Below are experts of layer 3 (counted from 0) of a mixture-of-experts language model. Rows are named router (the router's row for the expert), gate (a neuron's input weights, with its number), up (a neuron's input weights, with its number) and show model dimensions 0-191. Each number is 50 + 10 x the weight over its row's rms, rounded and kept within 0 to 99.
Before each expert's rows: "gets" lists some tokens that make up at least twice as much of what it gets as of all text. This comes from a sample of Wikipedia text that the model never trained on. Tokens count by the router's weight.

# expert 13
gets: "j", "ian", "ist", "th", "ish", "h"
router:54 41 68 43 53 59 47 60 54 38 61 37 55 37 43 33 37 49 39 37 61 40 66 44 34 43 58 55 37 44 44 47 56 40 50 46 63 52 31 60 44 44 47 44 56 58 43 55 62 57 38 41 53 51 46 62 37 48 45 54 38 44 52 41 34 43 51 64 47 53 68 62 49 56 44 50 53 54 56 65 45 35 55 40 25 55 50 55 68 62 47 52 65 46 61 46 55 53 63 42 36 60 39 36 39 46 46 35 57 43 50 57 39 38 51 77 37 36 34 36 49 53 54 46 33 60 37 45 58 47 59 66 46 47 60 76 33 37 42 57 34 71 41 73 59 64 49 58 53 53 32 50 60 53 45 51 54 36 64 36 54 45 40 59 56 52 34 49 39 68 55 49 57 44 55 54 62 47 50 64 54 59 67 62 48 48 48 47 57 45 57 50
gate2:45 61 77 42 51 47 60 39 46 38 54 49 57 43 33 48 54 41 63 60 56 43 67 49 46 41 45 47 52 50 48 40 33 49 60 58 36 62 52 45 48 42 78 51 58 34 53 56 64 51 54 38 58 43 48 47 42 41 49 42 48 63 53 47 46 47 59 45 68 47 57 44 54 66 59 44 51 48 40 51 48 50 59 45 30 40 57 61 50 56 48 33 52 32 54 55 58 52 43 52 55 37 50 61 56 43 75 37 41 39 65 43 59 51 55 50 47 53 58 46 57 54 49 27 48 39 54 60 46 59 59 69 47 48 24 51 66 69 66 45 58 56 63 68 57 57 42 51 38 46 47 65 58 60 46 39 37 75 25 37 42 47 39 46 68 55 45 37 67 44 44 61 53 50 27 55 57 49 58 48 47 52 38 41 51 34 51 52 42 73 52 40
up2:50 60 41 63 56 41 39 54 50 55 47 31 54 31 67 52 57 53 47 46 42 43 57 46 38 43 45 47 56 54 55 38 53 52 53 57 50 50 62 39 46 47 52 41 48 31 41 38 38 59 51 28 55 59 34 43 53 54 50 56 58 43 63 32 67 50 58 55 47 48 50 51 60 46 64 72 56 55 45 36 54 49 69 57 47 62 45 44 29 38 48 36 51 51 69 37 52 56 42 55 54 36 48 68 50 51 45 57 54 51 47 33 44 50 58 71 53 33 43 52 54 50 47 56 50 57 49 55 39 42 46 43 55 72 37 35 58 43 51 50 48 40 68 66 42 56 55 65 48 51 33 54 67 46 44 49 57 63 67 45 46 36 37 33 74 36 56 62 65 49 49 43 45 53 35 56 36 54 48 67 38 45 46 40 46 39 68 56 29 68 62 75
gate3:52 45 69 45 39 44 52 53 58 39 52 40 50 42 64 45 46 61 48 32 43 33 46 52 29 46 43 65 42 52 42 52 61 50 58 60 56 71 38 70 52 54 61 54 38 58 40 39 47 70 26 62 45 55 48 41 52 60 63 54 43 42 55 74 42 61 48 62 61 59 46 55 32 52 60 44 47 42 60 55 50 43 42 45 60 55 51 66 54 60 61 49 49 56 58 41 60 53 55 47 37 24 71 46 61 66 56 28 43 42 42 74 55 71 43 61 61 52 51 59 48 51 62 42 51 48 28 44 63 49 53 39 51 51 55 62 41 50 42 43 52 47 33 61 56 22 52 49 60 71 44 56 54 47 54 50 47 53 58 45 50 27 60 34 49 43 41 48 52 51 57 40 51 43 47 52 40 62 47 58 57 44 43 65 40 46 40 41 49 52 32 59
up3:55 54 55 37 51 51 61 59 57 54 50 49 56 63 54 52 34 47 39 53 50 70 67 61 35 50 49 40 52 54 60 27 43 69 58 58 34 48 47 47 49 54 54 49 51 44 55 57 38 62 47 53 40 61 27 56 52 42 52 44 23 48 65 49 67 49 37 41 50 44 42 46 50 58 58 47 47 53 67 44 45 41 49 49 69 52 48 52 41 40 40 60 57 51 52 44 39 54 44 53 44 57 46 34 45 51 61 45 45 33 49 72 40 57 46 35 64 61 44 62 48 66 41 56 36 40 44 46 58 41 33 46 75 41 57 49 41 60 50 36 63 57 50 45 66 46 51 52 74 40 57 64 39 53 50 45 50 30 68 58 65 52 53 69 19 41 30 57 41 44 59 49 46 36 64 39 37 59 48 50 58 61 51 52 32 63 47 39 64 55 51 55
gate4:47 48 46 39 54 48 57 54 59 39 52 41 67 40 45 55 43 59 48 53 46 37 62 55 83 52 57 52 33 61 53 54 57 47 52 49 55 35 53 45 51 44 40 61 43 63 37 50 47 44 43 36 57 57 46 38 46 62 43 34 61 36 51 64 66 40 34 32 56 58 45 55 50 45 49 54 44 60 30 55 48 37 44 44 30 48 54 64 55 48 64 44 57 47 39 49 41 51 49 50 51 50 56 60 29 52 32 44 41 51 33 50 43 46 33 55 76 46 48 27 47 31 49 47 38 59 53 53 42 68 61 69 65 42 49 38 61 51 41 48 50 36 44 72 54 41 54 64 68 53 46 35 46 49 53 44 43 50 38 63 69 43 43 48 43 56 49 51 62 43 44 50 45 54 67 77 33 52 58 56 40 56 47 63 72 57 32 52 46 43 45 39
up4:62 60 65 53 42 54 55 61 61 47 48 55 37 48 61 48 47 46 22 69 53 50 38 52 51 47 61 43 31 42 36 43 47 48 33 55 42 46 39 56 51 44 59 50 61 71 48 57 48 55 29 45 36 41 53 48 36 49 38 33 31 42 61 42 49 59 65 33 39 52 48 38 47 46 44 55 43 34 50 59 43 48 61 39 54 51 48 69 52 57 54 66 54 49 43 50 58 50 42 61 62 59 49 38 46 26 39 42 38 49 53 35 53 51 60 37 57 56 56 36 49 47 60 71 60 64 57 50 46 43 48 40 38 50 49 65 52 73 54 55 41 55 60 51 52 55 63 58 72 58 48 48 57 43 54 45 71 60 41 49 44 47 55 43 44 38 42 54 56 47 22 49 56 60 45 45 50 42 55 64 69 35 43 26 50 47 78 50 48 39 48 56
gate5:38 49 61 42 53 54 44 48 39 47 41 61 46 43 55 75 49 76 51 43 49 53 43 58 45 36 51 51 52 59 36 42 64 59 53 48 54 74 34 42 52 52 49 60 56 43 43 57 53 32 64 56 43 67 43 55 32 44 53 47 33 52 40 44 32 45 62 58 43 36 44 64 36 53 43 65 56 33 48 54 38 29 64 51 71 47 50 53 60 60 51 43 43 59 54 38 30 59 38 39 60 55 32 46 58 56 42 45 56 37 45 36 60 49 52 52 41 57 44 41 50 55 46 49 39 31 32 55 47 37 61 70 42 49 60 47 41 42 46 28 44 40 68 44 46 41 53 50 48 60 58 80 35 51 54 57 59 59 52 64 54 46 38 54 40 66 49 52 59 60 52 55 57 45 57 47 44 50 34 40 54 71 41 34 56 41 52 52 62 42 58 41
up5:41 45 43 42 71 52 57 40 72 55 61 54 58 56 39 26 68 40 48 42 70 62 50 52 50 46 44 51 38 52 54 62 52 44 48 60 43 47 45 68 44 46 33 31 48 42 67 45 52 76 57 60 43 43 48 54 49 38 50 53 45 48 70 55 58 48 49 42 49 54 75 45 72 41 60 52 45 56 47 41 57 67 40 34 40 47 34 46 45 44 50 32 54 44 57 71 54 62 56 37 41 36 63 48 44 46 56 33 53 50 66 37 65 61 62 47 25 45 30 31 41 54 46 34 50 49 67 54 48 61 34 42 35 54 44 44 55 43 49 49 50 44 44 48 42 56 46 57 40 36 46 49 52 48 59 40 56 46 46 64 36 44 64 43 56 42 44 40 51 33 59 49 41 49 47 62 64 43 59 60 56 46 64 63 50 65 54 47 34 58 51 48
gate6:44 51 72 70 52 56 60 42 40 53 38 46 41 36 67 46 58 64 45 52 51 48 62 42 59 47 37 55 54 54 40 32 46 63 38 51 52 35 59 31 44 39 36 39 49 40 21 63 41 62 41 55 52 48 54 57 42 51 43 44 23 58 50 53 69 54 59 61 52 48 47 57 52 52 49 57 40 46 45 71 55 46 46 37 43 45 29 55 56 56 46 51 52 46 53 51 78 52 55 53 47 56 55 51 43 69 33 52 53 55 55 40 46 43 58 44 53 45 44 42 44 73 46 58 46 50 29 44 64 48 62 51 56 60 34 67 46 64 52 52 29 66 60 61 58 54 42 44 54 38 38 42 32 57 34 45 51 58 50 39 52 43 50 73 49 58 66 80 58 44 63 49 38 50 50 62 64 52 45 65 39 46 46 53 51 46 39 56 53 62 44 52
up6:43 45 56 41 56 60 56 48 47 70 51 60 43 58 64 48 61 72 53 74 47 44 50 46 66 52 30 57 53 62 55 51 53 57 36 51 49 37 66 40 48 52 55 49 46 42 32 46 39 63 44 63 60 50 53 63 55 37 56 34 19 46 50 64 52 49 45 55 50 42 55 52 52 56 50 57 35 43 52 50 45 54 42 41 43 42 45 58 65 55 62 52 37 52 41 49 69 53 35 47 29 61 41 57 46 64 48 48 53 59 45 53 31 54 35 43 44 52 49 55 51 56 51 59 34 37 42 58 43 55 53 52 43 42 45 67 57 46 50 45 34 77 60 46 53 56 57 45 43 52 56 56 41 62 44 43 50 50 51 43 49 52 40 70 43 55 62 56 37 46 53 26 21 42 56 48 58 53 39 36 38 56 41 62 63 30 45 72 53 60 26 36

# expert 28
gets: "r", "iz", " B", " g", "z", "v"
router:59 43 64 47 67 64 36 58 33 31 67 48 46 36 40 40 34 43 49 42 69 40 63 44 48 41 57 54 46 33 46 47 67 33 47 45 59 49 31 53 36 42 64 43 57 51 54 32 57 50 43 36 57 61 50 46 46 52 46 43 42 60 49 47 31 33 52 53 33 41 65 59 50 62 61 58 50 47 50 44 55 46 56 51 49 71 62 57 77 56 31 48 67 51 48 40 57 40 61 41 39 57 61 42 35 57 57 44 51 38 55 64 43 45 54 55 49 34 42 31 38 52 52 50 55 56 36 50 43 52 67 62 42 46 50 67 50 39 49 59 36 50 53 47 68 70 49 61 64 52 49 55 51 52 41 47 50 37 62 47 68 45 51 62 62 56 45 52 36 61 61 62 52 39 66 69 50 60 40 54 61 52 54 52 59 46 52 31 41 55 62 36
gate10:63 53 48 47 52 48 73 42 38 38 45 63 43 47 54 34 29 47 48 63 60 55 59 55 55 55 44 39 58 45 67 37 68 54 62 37 58 60 53 45 45 46 61 35 41 47 43 36 44 47 56 55 48 65 56 55 41 51 46 49 57 34 49 31 42 36 58 54 47 49 56 25 26 53 62 32 51 32 49 44 53 49 69 52 32 53 37 64 46 42 48 41 64 33 50 68 53 61 50 55 52 51 34 35 44 47 49 67 42 52 72 50 54 45 46 56 48 55 61 57 57 33 61 41 69 55 36 56 56 70 44 52 44 63 58 52 37 42 44 56 43 43 56 50 59 48 47 55 69 51 15 49 59 61 46 45 47 58 52 48 57 51 45 37 37 41 43 56 54 50 58 63 41 46 34 53 41 47 40 53 48 43 43 45 44 58 64 58 38 62 67 57
up10:54 52 54 34 55 52 76 44 57 60 50 60 41 65 52 38 45 47 48 59 68 47 46 54 59 57 49 44 44 50 63 36 80 61 56 43 42 47 49 44 42 47 56 47 43 45 35 41 45 41 51 56 62 57 49 61 48 48 43 57 56 22 38 26 37 40 50 51 59 52 56 31 32 59 57 36 62 47 54 43 51 40 64 53 48 41 30 59 63 46 47 28 71 39 42 61 51 44 40 61 54 45 28 44 54 61 48 59 34 60 66 51 57 57 33 60 47 48 66 41 55 61 45 61 66 47 36 51 64 55 45 44 44 46 61 42 48 46 63 58 54 50 64 52 42 53 46 43 61 57 44 55 56 62 53 58 55 65 54 59 51 53 34 36 37 36 48 49 61 33 49 61 29 41 53 77 44 45 52 53 50 41 38 53 50 52 65 67 51 50 61 55
gate11:56 48 50 51 47 57 40 50 42 39 50 64 37 61 55 61 59 45 54 48 46 61 68 56 37 37 52 66 52 58 51 39 78 45 41 47 63 37 52 42 44 38 51 63 40 60 50 47 33 53 47 52 40 35 53 36 54 65 61 44 63 49 61 46 51 57 48 62 58 72 30 51 41 42 67 50 59 51 26 51 32 65 35 65 35 47 32 53 49 52 57 37 59 53 60 48 48 40 59 49 43 64 55 35 50 50 61 47 32 55 67 45 30 42 52 42 55 40 39 47 50 30 49 40 54 61 45 45 61 21 58 58 62 44 55 60 41 52 47 46 38 54 52 53 49 46 38 50 42 74 42 53 39 49 56 68 58 51 33 32 59 44 43 37 42 61 64 47 36 39 59 53 46 47 54 48 55 58 52 69 42 46 43 44 48 68 43 39 55 43 59 59
up11:59 44 52 64 47 54 51 56 51 49 30 57 79 45 35 52 48 65 43 51 63 37 39 41 58 62 56 58 55 47 41 38 31 37 61 51 49 55 50 45 44 54 58 68 42 53 43 52 51 55 51 56 60 49 52 65 57 48 30 63 35 37 50 58 37 27 55 30 42 50 67 66 44 39 30 58 32 46 28 61 54 33 42 40 69 56 72 62 49 46 52 50 49 49 53 34 74 57 49 55 49 52 47 43 43 43 30 60 56 47 42 54 72 50 66 43 68 66 54 50 51 51 54 52 51 39 44 50 53 61 43 57 51 55 47 53 59 45 56 46 60 68 44 54 61 55 47 47 54 33 45 54 48 40 52 34 51 52 41 67 43 50 54 54 44 38 51 49 57 59 37 39 52 60 41 40 44 40 42 35 57 69 57 53 60 44 42 62 54 51 69 68
gate12:52 50 48 68 45 48 40 59 62 46 53 36 26 49 77 48 44 43 49 61 59 77 70 33 44 68 46 41 46 59 28 50 42 41 54 51 47 59 53 49 55 48 42 54 48 54 53 43 64 42 50 42 63 46 38 50 67 40 64 69 38 62 37 67 35 43 51 51 50 37 47 54 51 62 55 49 32 43 59 49 44 55 62 39 49 46 57 44 44 70 50 46 54 40 63 59 57 48 58 51 48 62 44 34 42 50 52 52 49 31 44 56 49 52 41 26 39 62 44 34 52 39 51 55 73 47 38 61 56 51 57 57 44 39 42 58 48 51 31 38 60 46 43 60 51 48 35 61 34 43 47 53 58 36 60 42 60 43 43 61 42 62 65 57 30 59 45 37 58 42 64 47 62 52 39 50 27 57 50 60 55 43 58 51 59 55 55 39 56 55 33 50
up12:41 56 38 41 53 57 50 46 61 44 42 54 41 41 67 54 56 53 69 50 51 42 73 30 56 48 49 51 31 66 45 46 20 34 57 35 54 62 53 49 54 65 40 67 32 35 53 68 38 44 52 36 31 29 49 39 42 53 42 45 33 37 58 48 46 52 44 59 58 38 48 59 56 60 45 39 39 42 47 37 51 45 56 66 40 47 46 43 70 68 48 40 46 43 37 51 58 48 54 35 53 49 69 39 50 53 45 47 44 68 41 50 45 75 57 55 49 49 67 40 50 61 39 47 62 51 59 57 66 53 62 55 60 53 40 51 48 47 62 58 42 43 55 50 53 58 55 44 54 65 58 35 49 44 42 68 53 48 57 57 53 35 51 46 65 55 37 66 61 38 46 59 74 32 53 53 56 53 52 45 48 46 51 57 51 66 37 44 38 59 38 53
gate13:56 47 37 43 62 59 57 49 39 48 37 41 53 48 54 32 56 61 36 54 55 39 44 33 45 79 40 42 32 38 43 43 39 44 40 54 49 42 55 48 62 52 55 34 49 47 52 69 71 36 56 40 49 47 47 48 38 50 44 49 42 41 58 54 62 43 50 46 41 57 76 57 47 59 44 58 52 52 67 50 47 54 48 62 51 69 42 48 55 59 41 45 55 39 48 40 48 42 55 34 71 42 40 56 49 49 37 49 44 48 68 34 54 44 42 64 65 40 47 25 66 48 49 41 36 65 61 53 48 51 62 55 53 74 54 43 48 36 51 23 52 47 47 45 36 56 45 43 55 45 39 59 51 50 60 48 65 37 57 62 66 42 57 53 69 63 35 48 51 52 58 42 60 47 55 46 50 40 32 53 48 31 58 64 29 50 62 40 39 63 52 60
up13:52 62 49 53 50 60 70 51 55 34 58 45 52 44 31 54 46 55 44 51 50 41 63 39 56 36 48 45 61 34 61 53 69 61 38 49 53 51 41 53 54 38 80 48 62 43 41 52 50 57 38 50 71 67 45 35 55 52 53 47 46 54 43 54 45 32 46 69 53 52 40 60 51 46 47 51 27 55 49 54 57 55 54 44 71 44 64 62 48 64 47 54 30 51 51 57 59 52 56 54 48 62 50 66 46 41 53 46 53 48 41 70 58 47 68 44 37 51 54 47 55 47 57 46 80 46 48 32 52 37 54 65 54 53 49 60 39 55 47 59 34 42 30 49 49 58 51 55 50 56 56 57 33 38 39 44 47 42 48 52 48 34 49 45 45 28 35 66 50 55 69 56 66 51 72 64 37 58 74 36 45 39 42 47 51 30 46 55 49 51 51 41
gate14:39 47 66 42 58 62 54 33 52 71 59 39 64 36 57 49 80 46 54 44 40 41 61 45 63 66 50 38 46 60 54 49 40 48 48 45 65 48 62 56 42 72 67 39 60 44 47 57 50 56 58 52 68 51 70 44 41 52 54 44 58 47 52 34 52 63 42 28 46 54 49 60 50 43 58 47 61 36 54 48 47 55 49 50 48 63 54 35 59 36 45 53 59 37 25 64 48 47 54 29 37 51 40 57 49 63 64 35 58 56 35 48 58 51 71 51 38 47 49 42 40 40 33 50 40 38 45 54 58 54 40 57 53 54 45 62 63 58 45 61 51 48 53 68 44 49 64 64 30 26 38 50 56 50 50 60 60 48 50 44 50 50 44 46 53 53 51 38 69 36 69 43 37 30 46 44 57 55 48 71 44 50 55 42 58 57 53 51 32 50 51 53
up14:41 54 49 39 60 72 50 46 57 62 45 45 55 43 70 42 53 47 30 62 38 45 51 63 64 49 57 32 37 53 48 63 31 55 43 62 62 51 59 45 33 54 66 51 35 45 55 53 55 61 42 67 56 57 46 49 44 44 65 48 66 46 54 42 52 65 38 30 50 49 35 46 43 40 57 62 64 41 46 74 55 56 51 28 48 60 71 43 49 40 59 59 56 41 34 56 43 55 56 41 41 34 46 62 36 62 57 28 59 47 33 56 38 47 60 45 48 43 53 35 43 42 57 61 50 41 31 60 48 53 40 46 62 71 35 65 59 49 46 48 52 40 60 60 43 39 64 53 54 27 46 44 49 47 42 68 41 53 44 55 49 61 49 47 53 40 40 39 45 28 56 63 40 46 54 53 62 60 46 63 52 52 55 40 53 59 47 40 36 49 62 54

# expert 30
gets: " f", " F", " re", " per", " $", " ob"
router:70 42 58 49 61 53 58 51 29 40 55 41 59 53 40 46 39 35 42 40 66 48 56 48 54 38 59 59 42 45 41 42 69 45 47 32 49 47 40 70 30 42 44 43 49 60 40 39 49 52 49 32 45 59 37 56 39 57 45 41 41 56 37 42 39 33 52 43 30 44 64 67 41 47 48 59 50 61 45 51 48 43 50 35 42 68 55 53 62 57 45 59 62 48 60 40 69 44 49 32 51 49 52 31 43 61 63 49 32 33 54 62 39 50 47 56 41 45 48 41 51 60 53 53 58 65 33 55 52 50 66 67 50 44 52 54 44 43 50 66 44 53 36 57 59 57 52 55 60 52 31 55 70 66 46 33 52 38 60 35 62 52 63 47 50 53 35 47 38 57 58 51 64 30 55 68 64 44 49 59 55 53 61 54 67 43 60 54 49 56 68 38
gate5:62 55 56 39 43 52 56 43 35 54 57 49 42 56 48 58 39 54 57 57 61 28 60 47 39 36 54 54 56 41 56 52 47 42 41 33 56 48 66 50 43 67 60 54 51 63 70 37 38 35 47 53 37 61 61 55 57 36 44 49 57 49 50 45 46 44 60 48 60 64 43 50 48 54 39 45 84 55 47 56 50 53 41 51 46 30 52 56 67 52 40 55 57 53 64 67 38 49 47 49 39 60 44 50 61 57 29 55 43 56 37 28 59 43 37 45 47 46 37 43 62 44 53 60 59 52 53 66 52 67 60 39 53 37 44 48 42 55 54 53 59 57 40 50 45 75 50 70 52 67 34 41 34 48 54 27 41 50 44 45 56 40 50 45 42 55 39 64 29 48 43 45 38 39 54 72 55 23 54 40 52 43 47 67 51 48 58 61 53 64 66 57
up5:48 43 55 67 58 44 54 54 58 46 56 57 61 56 58 36 61 48 52 55 29 41 51 39 65 70 53 71 48 45 55 42 51 47 63 74 34 53 60 43 40 26 45 60 58 47 40 63 48 81 56 32 68 45 51 37 39 55 47 36 62 48 40 54 53 67 47 50 45 45 43 50 55 34 46 53 41 48 45 43 41 52 53 51 55 58 52 66 42 56 60 38 52 58 39 36 68 48 39 58 49 40 70 46 38 47 54 50 72 57 56 63 48 41 57 61 55 57 50 53 37 54 44 41 63 48 48 27 48 26 39 53 65 48 64 57 59 52 49 58 47 32 56 48 67 33 51 35 41 37 59 67 54 50 43 47 54 46 56 47 36 53 46 55 46 46 59 58 52 41 39 57 57 49 49 36 53 64 46 58 42 52 47 45 70 66 32 49 64 61 46 62
gate6:35 54 45 51 49 36 49 66 43 50 51 47 51 56 46 45 52 68 45 44 49 44 66 64 61 43 54 56 46 38 48 73 51 62 51 55 59 61 56 67 57 48 45 43 64 49 65 59 54 39 46 46 55 38 29 46 50 54 42 45 40 43 52 58 45 49 36 40 33 36 44 47 57 51 37 44 58 61 48 38 52 36 50 59 48 57 53 32 64 51 68 52 57 45 31 40 54 33 66 67 36 58 65 48 57 46 41 54 57 60 67 58 64 46 43 38 48 40 35 71 51 57 53 42 46 63 42 35 62 44 63 52 56 57 48 60 52 51 62 38 44 44 70 53 57 45 56 41 69 66 46 40 53 49 13 53 38 56 56 63 37 60 48 51 39 37 34 57 31 49 41 66 45 52 44 36 64 36 54 58 46 54 49 56 56 50 44 46 58 24 46 54
up6:56 52 56 48 48 62 51 43 42 36 36 41 55 35 50 63 57 49 51 50 51 51 79 48 61 57 42 52 54 49 56 61 51 52 52 62 67 45 57 60 54 49 51 50 50 43 64 48 55 49 50 50 65 57 57 59 45 65 48 46 60 61 47 45 64 54 60 41 27 33 54 37 49 63 42 42 63 57 40 47 52 60 46 52 71 36 54 51 44 52 44 34 64 59 45 37 64 57 51 50 60 33 63 42 41 65 26 64 48 50 64 62 68 45 42 47 38 46 51 63 47 51 56 53 48 30 60 38 42 55 77 56 51 48 46 59 43 43 50 46 52 39 60 63 60 40 53 55 51 39 59 24 45 48 42 64 46 41 33 46 51 65 46 50 28 29 70 63 51 57 48 57 70 37 42 34 46 46 41 38 44 57 42 53 36 54 54 55 58 27 47 63
gate7:52 34 54 56 55 63 33 48 59 52 48 61 59 63 30 46 54 45 75 51 51 37 45 56 63 48 48 43 50 65 50 32 53 65 60 51 58 52 49 46 37 56 43 60 37 59 44 47 59 43 28 44 68 66 62 32 42 49 60 38 47 34 33 48 45 48 34 53 50 59 64 53 37 61 43 46 65 60 59 57 57 46 51 55 66 42 42 42 41 57 39 55 62 54 46 52 57 44 63 65 49 19 47 58 48 45 58 72 43 52 57 46 44 51 52 65 52 63 75 55 56 43 40 49 35 55 48 40 46 31 45 54 63 60 39 40 49 41 35 37 43 44 38 56 65 63 54 43 46 56 63 50 37 37 36 49 40 45 41 50 64 45 37 40 63 51 41 42 54 46 61 39 38 45 57 47 48 44 44 47 50 47 47 74 56 57 73 56 58 60 41 38
up7:49 53 54 62 41 55 61 40 70 45 51 55 51 39 49 51 54 50 54 34 65 35 41 64 62 49 44 43 63 56 38 45 41 53 63 42 64 59 39 45 64 71 58 57 47 57 59 46 64 48 13 44 62 66 47 44 50 66 52 48 31 49 40 53 30 38 33 56 54 51 32 58 52 41 65 45 58 52 51 56 41 51 51 55 48 62 40 52 41 41 52 32 65 48 69 67 53 45 38 49 45 42 48 48 51 68 46 39 55 64 48 43 60 29 46 80 45 66 40 57 54 44 48 54 67 61 67 54 29 66 48 56 60 53 49 50 33 52 49 32 55 48 50 45 48 55 57 58 48 49 45 55 36 43 41 56 47 37 58 44 45 45 63 52 42 61 31 49 48 40 48 44 42 47 64 48 38 44 49 40 53 40 48 47 54 52 65 68 47 54 35 39
gate8:69 63 62 56 53 40 53 55 53 49 42 48 55 44 63 50 60 51 47 61 62 56 55 42 52 35 51 55 58 45 45 55 55 43 28 46 73 51 55 54 46 57 57 48 59 52 50 51 38 39 47 57 48 51 59 48 43 55 34 50 47 55 58 41 31 48 45 52 59 32 46 61 66 61 63 54 60 45 46 67 52 60 51 47 41 57 41 56 44 34 37 42 56 54 28 29 45 61 54 52 45 50 55 60 49 59 53 48 53 47 34 50 42 67 32 24 42 44 63 47 50 46 59 45 71 53 46 47 44 46 43 61 58 51 46 59 51 64 56 54 26 36 56 55 50 39 39 60 30 70 52 35 42 67 71 68 55 43 46 49 39 43 66 68 43 49 40 58 54 47 36 36 53 50 55 54 43 43 54 50 29 30 81 51 65 43 40 54 44 54 31 52
up8:62 67 54 39 49 58 43 71 42 51 50 70 71 53 59 53 48 42 36 43 52 51 47 59 62 48 41 76 58 48 49 47 57 42 49 29 55 39 49 54 33 50 46 55 61 64 60 58 59 39 32 44 44 64 46 47 58 49 49 42 45 35 64 43 54 29 44 41 56 30 42 60 47 48 45 61 61 67 40 55 64 60 45 45 42 59 42 39 57 50 55 44 40 40 50 47 54 56 46 34 48 45 55 50 69 46 66 55 43 50 33 52 38 57 45 63 44 45 49 40 55 78 53 36 58 43 53 57 30 72 37 43 51 40 47 46 65 57 53 44 40 57 53 41 55 37 47 42 27 69 52 49 54 63 38 66 37 57 63 34 47 55 65 59 54 36 62 64 58 50 36 56 43 65 51 50 61 37 50 53 57 65 52 56 42 39 59 38 45 40 56 45
gate9:52 51 48 60 39 46 59 66 72 44 50 46 51 35 50 47 38 57 27 42 38 61 50 47 34 53 61 60 50 64 41 48 58 62 50 48 54 43 37 52 54 53 60 54 38 49 50 43 41 56 39 45 35 41 36 56 40 51 58 62 56 59 50 55 34 45 48 41 53 49 43 42 36 42 64 49 44 36 53 53 54 43 33 55 71 67 49 71 59 55 47 72 62 61 41 58 53 36 51 37 35 64 52 47 55 55 35 53 50 51 63 32 39 53 39 60 47 31 40 33 51 51 56 45 51 60 46 58 44 56 51 50 47 28 67 64 46 60 56 37 66 62 39 48 46 54 34 37 80 43 60 55 73 53 66 51 46 31 33 59 51 54 52 40 58 68 52 70 53 47 45 70 46 50 50 64 62 58 44 44 35 43 46 48 61 52 50 48 52 46 59 53
up9:38 52 52 56 60 54 71 51 57 67 46 70 56 49 61 42 48 54 53 34 48 39 45 52 49 39 36 48 43 44 35 43 49 61 49 39 44 53 66 50 44 53 60 54 47 54 48 51 44 62 57 53 49 60 56 48 43 42 64 51 37 46 59 56 45 37 60 49 69 41 44 52 32 52 63 63 47 44 71 32 27 50 38 53 60 57 51 67 36 52 78 51 55 30 49 59 42 44 67 66 39 46 43 50 60 54 76 52 69 57 56 45 50 50 34 49 41 45 61 55 41 48 50 38 44 46 48 42 64 37 50 37 56 47 56 53 55 57 41 38 56 51 61 22 55 53 47 68 44 61 56 62 45 61 50 40 46 34 41 41 43 56 48 56 65 36 72 43 46 53 48 47 54 49 46 50 37 54 46 63 46 53 51 60 32 34 53 49 24 42 25 62